From a checkpoint of a small mixture-of-experts model trained on Wikipedia.
Size: vocabulary 32768, 75.4M parameters.
Training: a variant of Muon for the experts, 9102 steps.
Below are experts of layer 9 (counted from 0) of a mixture-of-experts language model. Rows are named router (the router's row for the expert) and show model dimensions 0-255. Each number is 500 + 25 x the weight over its row's rms, rounded and kept within 0 to 999. Numbers have three digits each.
After each expert's rows: a language model's description of what the expert responds to. This comes from a sample of Wikipedia text that the model never trained on.

# expert 11
router:476496489489484514496496483485455504466510493474525448500498420458535506459499481481474499523510467454463518492530464524508539495520519490511510490504502463454522509512512508537493479489517489511523544544479537481530532481484495502477532500472526494466499481454508460490494486495480504485513554490467483507528488553498456543500479500471456521530527479462538479529512507492509484514488469533455453500500506538455522439475480513463489451502516547525489506475517534542490499519533484477522514490449512496518519517525530495476484514526498446512513504464485518506478513499498521467529498527527483498489483531501538525496515482445528494496499453514511509501477503485518487508533483466483467514473479492521550516500530499484504486452463461505510530514492531463535534497507504
It responds to: Topic nouns and word-final pieces in technical or social text, such as health, water, tax, social, and endings like -ism, -ers.

# expert 8
router:466492493507457504515519508515486462464516467470529480482473504472505529466476480511513530505507471480524477495498501491498547482511462529527501484506507502470512455455495491525492476467521505474524521554471532437533515463517490494515486464483483472480507476470483488474502511484481480464553547503477501489543514499490474501440488523458521517535524492506469471478481466499439510515457503487538493559506518475479522500480526551502504474482500469503470490474500507508472481470546490442464494462489545514555471500457516483457489511517479492449522488515505514515503469511493465481515489505524504489514487481515549514529487526536525476521495490496498502493519490492480524494492510493517484566481500481522510489515559537504504526504489488519515470467474541457503530525551477
It responds to: Word pieces inside non-English personal and place names, especially European and Slavic, such as Žer-av-ica, Van der, Fj-et-land.

# expert 14
router:480478509458526497510500511492470496488497469516451510465510436440501515486496498514517490507496531509463536453531469448494534469502485450496490479493540479440476451477494499532535525503531482491546507500466463525503502504493497522492525500498561508486456498471503510502484499499480497500520534522534510493518444517522473521509479500498501522522540485482482457488475501501525504496521488476457483514508462495507476519469495509500506492559513497496486477520493480507442483508505460491496493489511508473510467466490536499489464511542463501498544543568500530508493497477493532481520477508497481532459520526487506509497513512545503474481530478522569506476534480494506521522547492503505497490491487486545471549541502539435507460507472501483501487548535507524509502479513472
It responds to: Digits inside numbers, decimals and coordinates plus unit words such as km, ft, mm, mph in statistics and tables.

# expert 10
router:480520484513489510502498506497464485501539514489537486472534467491537518464494452513495526466541509523524483488548503550517528499512465504523474498488476485494515506525472496537508497506518459509500529529497529471550505493495477512514522463478518457474517482466503497453499540492503537490543575520504506472541506524499494503490508542461482548541558521457510527526487487467485512438470450491479499565504519504443522495486485533514485475487525518504526465474508525493461435516516454450480487491501506488523480517482514484463469533498512487510523506523516517477502511513470505512503487546532477522508517514476523499552518497519557511488500485449487462526508487494534538531532507497529471498490527501540518495529510498518483508533514489517525478485513515515490516487504525
It responds to: Pieces continuing proper names or Latin binomials, plus common given names after "of" or "by", such as Calid-ris, Charles, Angeles.

# expert 22
router:458507473462544500524472484495471527467509492459500469470538459492518505487523508483468481508504467525475495450542474528488499501506531493527484499486470501446532488512505475542498527522563498501551518477474500482540506485472494490504518531484490463492508488459477514512532521511502502522540553513489487480508484522505504506469475482511489529544478496476520470531490492481509450504514498493444472520488489499489516432450481508484482497499486519539480472521486508532489470500531451481504500473481517510506538516494532482534481481522500474491518466503497463474468530464488480466507489488492489491512525467509527482508548472454542481512487521536485541497448475474523479486521508462466491510492509478528504494487509534537475470481477489525521492584501485497532524484486563
It responds to: Final year digits and nouns ending a prepositional phrase before commas or periods, such as club, League, Chart, exhibition, 1991.

# expert 6
router:450509500503481486510502514465464492498506462505477496465509517507524499491546485498477481511494484493493448477473492453471513463517487474538525515540474495435491536443500497545526487466528500499528502504473540510512500461481484510502488502504509505468454521487487518510523552487506499491508490492498502499505533605512524514509497513505487545483541488487486485497575507501481545497505475498424486545496492517476483457486495513461489527544507463530532508485496532541497530523545483488536477521494500485498438493433515475466496505506504490513504521497514500478493509448484495486536507508482500496498513494474496517518505477492508502510493443548509494499435479455499505517504473502480470478452496516490515519502482533519515499501448484495504513562493490501512520501482480
It responds to: Digits of years and values in infobox and list lines after colons or dashes, plus field words like Coordinates, Genus, States.

# expert 13
router:484525493483457505507489515492496490498522497496499496472526458451517511449491487504508551465531494476467429501496483478525570500530511483534492482474481485462522493461469502483529521530531484504482545526466525520510520471481472508473501497462513444497499515495494500492515518514486482526529505457469478509547426503503481500493504509480474501527571464501509484541501461498481523474475467533488484536517544511493510467475485528507512456498516502513509453496509520535477471497504503487492471493467511514503478466492509479448452514554501521483492518529557515450471498513507480486526455521494512505506483507501551537526487477487533505500457449470524461484501504499502508500538516468535523511467494506519498499533503490508477456519476481492546492494482491513495494512552512
It responds to: First words or first pieces of proper names, mostly places, such as New, South, St, Los, Mount, before York or County.

# expert 9
router:500499509485517509514503522523474455519512518473514502507482478535494490492564491442519467502501493480519438489488480513485496467531496389513486456488515486543560462503489490510527571535515511483534488476470518515498488475488470498522509498474537494525464496452470502496496523489508466506502481526486462488500523473491481512451510472465511548521488459478425478466500515490486508479506490524513497519483525516501543517499507519514535510521519467509498498478466506484458484464475510429537490483482499510498510518446471568468463496468483480513519484504501480503518570462472518495482492512471480486529485501464524510464492481492517499510502508519529510440484487494518519499547513495521518493506496488513531487509480495501530505494486509505492536508501499483492530504475519
It responds to: Bare space or sign tokens just before a number, as in dates, table cells and amounts, such as "June 15", "+17", "$25,000".

# expert 18
router:535452511465468500487484500521464457493512464449482418472553471506497521466536483447462531472510510464494544498514480494487505488488490472556513464489492514469521512496510509486491508495465463481515533505552538506515527527504490472503502510495573490489486489480478470501527523457519523489514486491530486474517493549526499528500470477478486523499540493485501472511460468511481469460474496449501466516506502513465534506470471528506414496527521516545496481479510503546522478521523469496510483499471494479524474480442533521513476516514493536522505535500501465511500497499517516506512475529517499499491483494517505495510450482516514498501470520504475472503466444451537513497514501484496483532502519514494526520508497513504500521473487470480521522514450524486546529507489501
It responds to: Pipe separators in table header rows, month names, and sentence- or section-initial words like According, During, See, Career.

# expert 20
router:493506504510498453529523500519461498479503491505482530455544442511554492467560478501496474478512459534516510440572503527482512495525486506547499505554473480506484470492497493537495463480539502506504539541466549473547469467544488490521510471515474463484499491478477543502534553506500508487501569521504454474488513515508489505485491491510482531505511491484528485496501482485468547517505510478446512552498482513488498457490529511493490491520469497531477495494480510518475462534501492476481486511511524538515510472443505545488510498540484469507525477503504510511501496518477480461498503521530447489506540474486520507526541487483546482492486510532478516517463495479496512521502496498509505517473505458523497495474488556506491495492486466513511514536498523475561506520511512
It responds to: Closing parentheses and quotes and final pieces of surnames or years in tables and lists, such as (R), -ović, -sson, Thomson.

# expert 0
router:492493512511503445503498501522519528498512498469471523466522490519500495459540490459501509474540472492523590478537440557499538466505518472536506482528490485513526494548502498535510517506533530521503505534496529550533474477516482519503523497492524438466474531465483496512481557511496521481526530499509483479518496490500514512506492492457486559494511500497515491520514512480440515497523503463462503502493477510464501496504479544517492508493504462520488502508550504525479528480506489487509545471439499516533524483499534516516492533517492505521493502515490495489474510501485507488550484515530458515468499505479511515535557470474544544517460482437474505505506444494507511512500467526515500532489513466523541494506549514510508517494530476505539494554505523500494510476482513
It responds to: Characters and byte pieces in CJK, Thai, Kannada, Cyrillic and IPA text, often inside tables beside romanized names like 陳, ง, ʈ.

# expert 17
router:457524496494514518528476474506494513500530494447499509464523492480544520494541483452488472466500510504490472478491488480500521492500449475495533473476500476506531496490492451535496487511503478499500512551555486496545492487491474520480491473529525466449495513486472516467494508491489520487520536495519494506515472518487487502476470519496472549519489486500489489496502488486498574459524487515561463502523471516472465520537492522452510483491481466455515486491467514509463447474508478485510505499494510503521477452446513551485495471515470434505490471499534480465487509478468512490516467543476527501477516489504477496494501503502515508506521522576478495511478472487503478466528473516504481544470523452468502517523497532521489460550460523500530497485486534507471526467522538
It responds to: The " |" pipe and semicolon separators between table cells in sports and election tables, plus country codes such as ENG, FRA.

# expert 15
router:495481501501504530515515449489477523482481492481475506539513516517509540491565496489464524503507455472502508472529465497524479463512508503484497453466468501546528449474482508447565543495520513458492522532521490526500490473522498507522531519496490518504470470509505498524563538512505535508510538523520475471495479536476501504492486499499533552510496513513512496512534520510479528487520479546503481500475526511508517485457495510488466491521505435492482502480489506537476470516501486449523472526521521460490472462475514537492521525460499500522510532556494487474478489463510431492539498510501502494483523451479513494490434511487500515534504448557508511477474510502529511471501495497500534489487519490529507519490493566472516504488498512484518491492490497492512489471488573
It responds to: Digits and pipes inside statistics tables, table header words and separator rows, and the "-" opening infobox lines, such as Apps, Votes.

# expert 2
router:487501480521515513496482515498479471472529467490503522486519529463539510493513474512491545469546496499472494474517479491498492442493481490479523472539505492485535441533497478513508506484521489462439542516462473513534548484533463494484549503501511492503492493489464488493524515503485513459532499490445528504523506491462504546485479502462510538525517506495508478524549437510510499487473497522493488500507525533460537507501466512500512486470474523521507486463487547515528475523500479459508508500478523456527464496446492481508467481503487485523553503488531506483478503497482533493524471531532479456480465499535548509511525533492548489500476518483511551505504473445568487510528520522497476488469523462533546509505496515502489503513525531509491497499509523519474502467489556
It responds to: Words within song, album, episode and show titles and personal first names after quotes or dashes, such as Love, Best, David.

# expert 5
router:503497489444558505549499573524479521465509508510480495507547484500525528507501519502513505507499495529464510504502525487503507487522520504518530462552493470478483479513525445520538500497520507477530542505493474513498486469451470504500519469540504445443505507487466509505563529494498513471516445483523482465504512488469479490516486465486574549515490469478489470525519462501482494484505488515456460485502511515453496506483503524516507488490490507513520497498445526497473487500505505460512507499459506518515483461504506440503478552528471461499544524514533468510477518464498494498518477512489526514504474456482494497550489481525511511502485542534512549482508482477518496478484493490513482478498535501532540481518514530483544506481476447486481498534473535486488522468507509
It responds to: Main and auxiliary verbs right after a subject, especially was, is, were, has, been, plus verbs like served, became, contains.

# expert 19
router:472516516464459492546526481532445468507547483486511466483542534478514506520568441463483511481520496496526532472549477508518498494518492474514487499475474520500516533523486456498485489479485483481503520471510473506551546503498503540526514504551494510485512473489520499520507468504477463493506501513502503483509492510519490513506503504493522501512560502492504500521509474492483486479515521548525538516500483507481498517470504533468502514481465511517471439515464501526494506510501476499513455482476535503525468502493491528452470517496502474530497513475502476479450542528511527468518547559528498512475526508480528509519463513458528481544472496543467533521487520455502553489522518481548514502514511422519503504533485505474482506502490478525531518519445500512529497489529535
It responds to: Conjunctions, relative pronouns and infinitive "to" that begin a clause, such as and, but, who, which, that, "in order to".

# expert 12
router:508526528490496508486506508507508502467541474489483509476480444495502503469503471486494450512518478494481482512492469495540497525507497528531478485488507484551522468503514504456504531462488466472506489477507531503524531451472440557486532460497481501533480465509455509485502492498435508480529486511478440466482483499489513538498498511437502546503482499467480531486498496463493527485495471481550503508552477525496495530500495512499511496481532491518508439454483507507471463469514479468520549472463520485515492491482542483493513541541513503503475524530521495477513557497496531478504517519516513482494484452472512530547511516482551484466513452483495498459484521493519506486528523505528481525473533502470507496528487529537509478491502502540513470492490513482464529501560520
It responds to: Opening parentheses, quotes, heading == marks and first letters after paragraph breaks, often in South Asian or Muslim names and parties.

# expert 23
router:463472511531461516538480533494522496447516473489513504507492450502519507461524512513492488515540518515479536442553507497489558443522466565515458471455487502488477499504536486488470473461491504435540532485473444485519490482503468537516447492508530467489513536514482470496542555465492503480516479515516543480523449548503519510508489497506498539520527463492503487492495503443495498501506474473493538506521531541483520487453504494518472483501541498493475489496477505480468470505495502496530497481483539483494485482516482506479477502502501484497515484533511482449487528490472499474503475552478478527507531479491499516544470502547514473498472495536530542487503494498508471500538508527507494497478493507495503495497555536501508500501460484508539502507482542519505505493469504
It responds to: First three digits of four-digit years, usually after "in", spaces or dashes, such as 199, 201, 183 in "in 1983".

# expert 16
router:461495521492518491486503488508490499458523468456533451470510445501506493447524488482492487498539482462463506473518485482508530456492505503533505477513513511455506515501507473514489498496478500501558520465470523466520497465479496502497490478485526499490472537496483462506528483519501527476534526508436490502522494532444504512505486493476472560509518462477539489515531513506471446503443485532470463506509502540428523466517489532489497497476531504514500507479514529532476510494487513494512522509487493448552503513512529521500442524519491480530498530477532472502529496483493460464529479525504534505487498474497508483490497464472534513507478447551499495489497495431520483484529466483508484495415515518512528485491521499493504492477484466498529513485519510483538495501509528
It responds to: Head nouns before "of" or "to" naming roles or actions, such as member, son, president, purchase, aim, place.

# expert 1
router:488500490472476516563479513504522492513534496478487501516517520509510507498576503465488568496519499494439501496480480517487534507520486505489485482495484488536502512521503501525495518433487524489492488494502503488525480532490491532488511500504517466529513504464453488497528517496453512512552495509508595515502484510484499555507488489492474526523516494466500490482548510509485492451457497523453508513505516487483510485534469526507487495503521525441484472467494530487469473477502489476511501491520537496506468440493495514526494514503504430527504489517519451501486482485505513510541522539493529515473513472515512546565469478542546473515497515538522573494498501513534499495495511521519471523462562494495497518530489517502503499489490546493514493520466514494454513479495521
It responds to: Prepositions opening a noun phrase in running prose, mostly before the or a, such as of, in, on, for, by.

# expert 4
router:468519470469522499549468511510507494494518495472503469477541529477536501457454518488511456486504499503505490477526476463491504489570458499477491501460473472508524476496505470492536515486485465514505502498514495511529510513469468505516528481517543470482501468490470490475506552489499502475511473516551524503493502535457503537488486516519449547516533468515478499492522517446491481457491493482495495519518505482474509450446499515505455481516502509518508514484496511491476504521480503457520503497485527462517496482535515546511465544510494509473536535485522536479483532472512523491515455515484495471469513470469526477535491492500503516523477503572494526495534448453536511496497500481512477495486518463514526504498522544500498439546466508556502446475502500490505534461494515
It responds to: Articles and possessive determiners starting noun phrases after prepositions, such as the, a, his, their, its, an.

# expert 21
router:517532504458469530528477469499483485479505514458503516473539495493497466466532479495496429482539512492513483437520495485497522518508467471505496502484503497513514471493477470475544502472486502531467504477472535483528487498521504510465520498474532525488493466501489472487515460491507462484506522478492493473493468526509480494451498478465485541495478462468495482523512480472496532455527477501517460511523492531462485481498505527480483480450502475483469461459485557500468463518505474515489553479515461466507478468495517542465477504492462491503488493492488512451521506457414571475542494514507475505454504514488538509532486496453532517504497522522472525509464513519511493520508496502520451491482530470532511509502493500496513488492474477499491493504453487466464542504507480
It responds to: Sentence-ending periods and closing punctuation like ")." and ".\"", plus decimal points and hyphens inside numbers, such as "€2.3".

# expert 7
router:475521488479490515569464486511457492499513498469480467526539526485490523481540478508456469487488449498514451471485505486532522477479464477530518494499489490505552510498465469545520500492486505472476532510509490515540481487451501543480525508482479509464500492521478484480553508476481455473523497460532530484512491480504463538473522483454454504525501476479517490532535496462488506446523483496484468502508487499491500477530490550451504511497494519481504468494486510496472489531514483474535502518494493504524453479489512484493510504504498473474483450531515468457501500508500548469491500543506504520457534488500494513549486497472537492478504551509488545503491502485486524469523497505519522520481513477529503542516552579500498465503493527504529494529467544544486510473508529
It responds to: Commas, mostly in "City, Country" places, split numbers and lists, plus "and" and "),", such as Wichita, Kansas.